config.yaml
d_shared_expert: 256
router_z_loss: 0.001
init: "uniform"
init_std_up: 0.0449
Below are experts of layer 2 (counted from 0) of a mixture-of-experts language model. Rows are named router (the router's row for the expert) and show model dimensions 128-191. Each number is 128 + 32 x the weight over its row's rms, rounded and kept within 0 to 255. Numbers have three digits each.
After each expert's rows: "gets" lists some tokens that make up at least twice as much of what it gets as of all text. This comes from a sample of Wikipedia text that the model never trained on. Tokens count by the router's weight.

# expert 10
router:099098106099088106129093106138114155185140108116118163140125079134108194179092104180161176148088105126085130091071130135059120129089092137089110172084179171132137100099100136138166086126079116
gets: " |", " for", " has", " played", " game", " F"

# expert 2
router:140085107094073073080092100160106181177116146094111148118088083149123165142089083161177157132097116123066093102101088108061113114106088139090095169101184148162111118101094148112174073141097106
gets: " the", " The", "9", ",", " and", "3"

# expert 6
router:141090082105075081079092098166102166187103158111110146125089078131125166129103060152176165136089124131075091106072095113052126112087088143098103160120177140174136127114099129123172084123081106
gets: " a", " of", " an", " the", " (", " to"

# expert 4
router:126093111121088068075076118150105166163100138121114136120095085181113171143097094158180169128083121123070083106105127128056126118087083141091099140103178115145118115099115135113168065135104089
gets: ".", "1", "2", " or", " to", "5"

# expert 7
router:150098094107073105106102110146104145196109143099091134106072077133123159130094091157180160130088115119075091109121090127039142096076081137090092169098180173169107118103118105095177088128083109
gets: "==", " ", "===", "th", "er", " \""

# expert 5
router:151116087075071084085081110171094172175111148067070154138094071162113169152095082169168137149117112112069094096078086119062130106104046159107094150093163149161124106103111146116189095127087136
gets: "\n", " ", "9", "7", " (", "N"

# expert 1
router:129072122102052078086114121148115150134105150109111168132112088137134141162129116178162163157107142159067129135132100106079140110078099111099107152101166161124150108126115131148168087162095129
gets: "0", "3", "6", "5", " He", "–"

# expert 8
router:126083112102081062105098076133076163159118165128099160135097071130088178133097094142170135168098100127076100122084117128055140111116087158072093180119176121165091125112123122140179079142087124
gets: " |", "2", " was", "6", ":", " made"

# expert 11
router:130086106097064089105085107145099181182087140080124143104088078165141179123105092143170162145078124102070092120092076091056128111090069138090092160115172152169090106112117131086174071148086119
gets: " of", " in", " at", "0", "|", ";"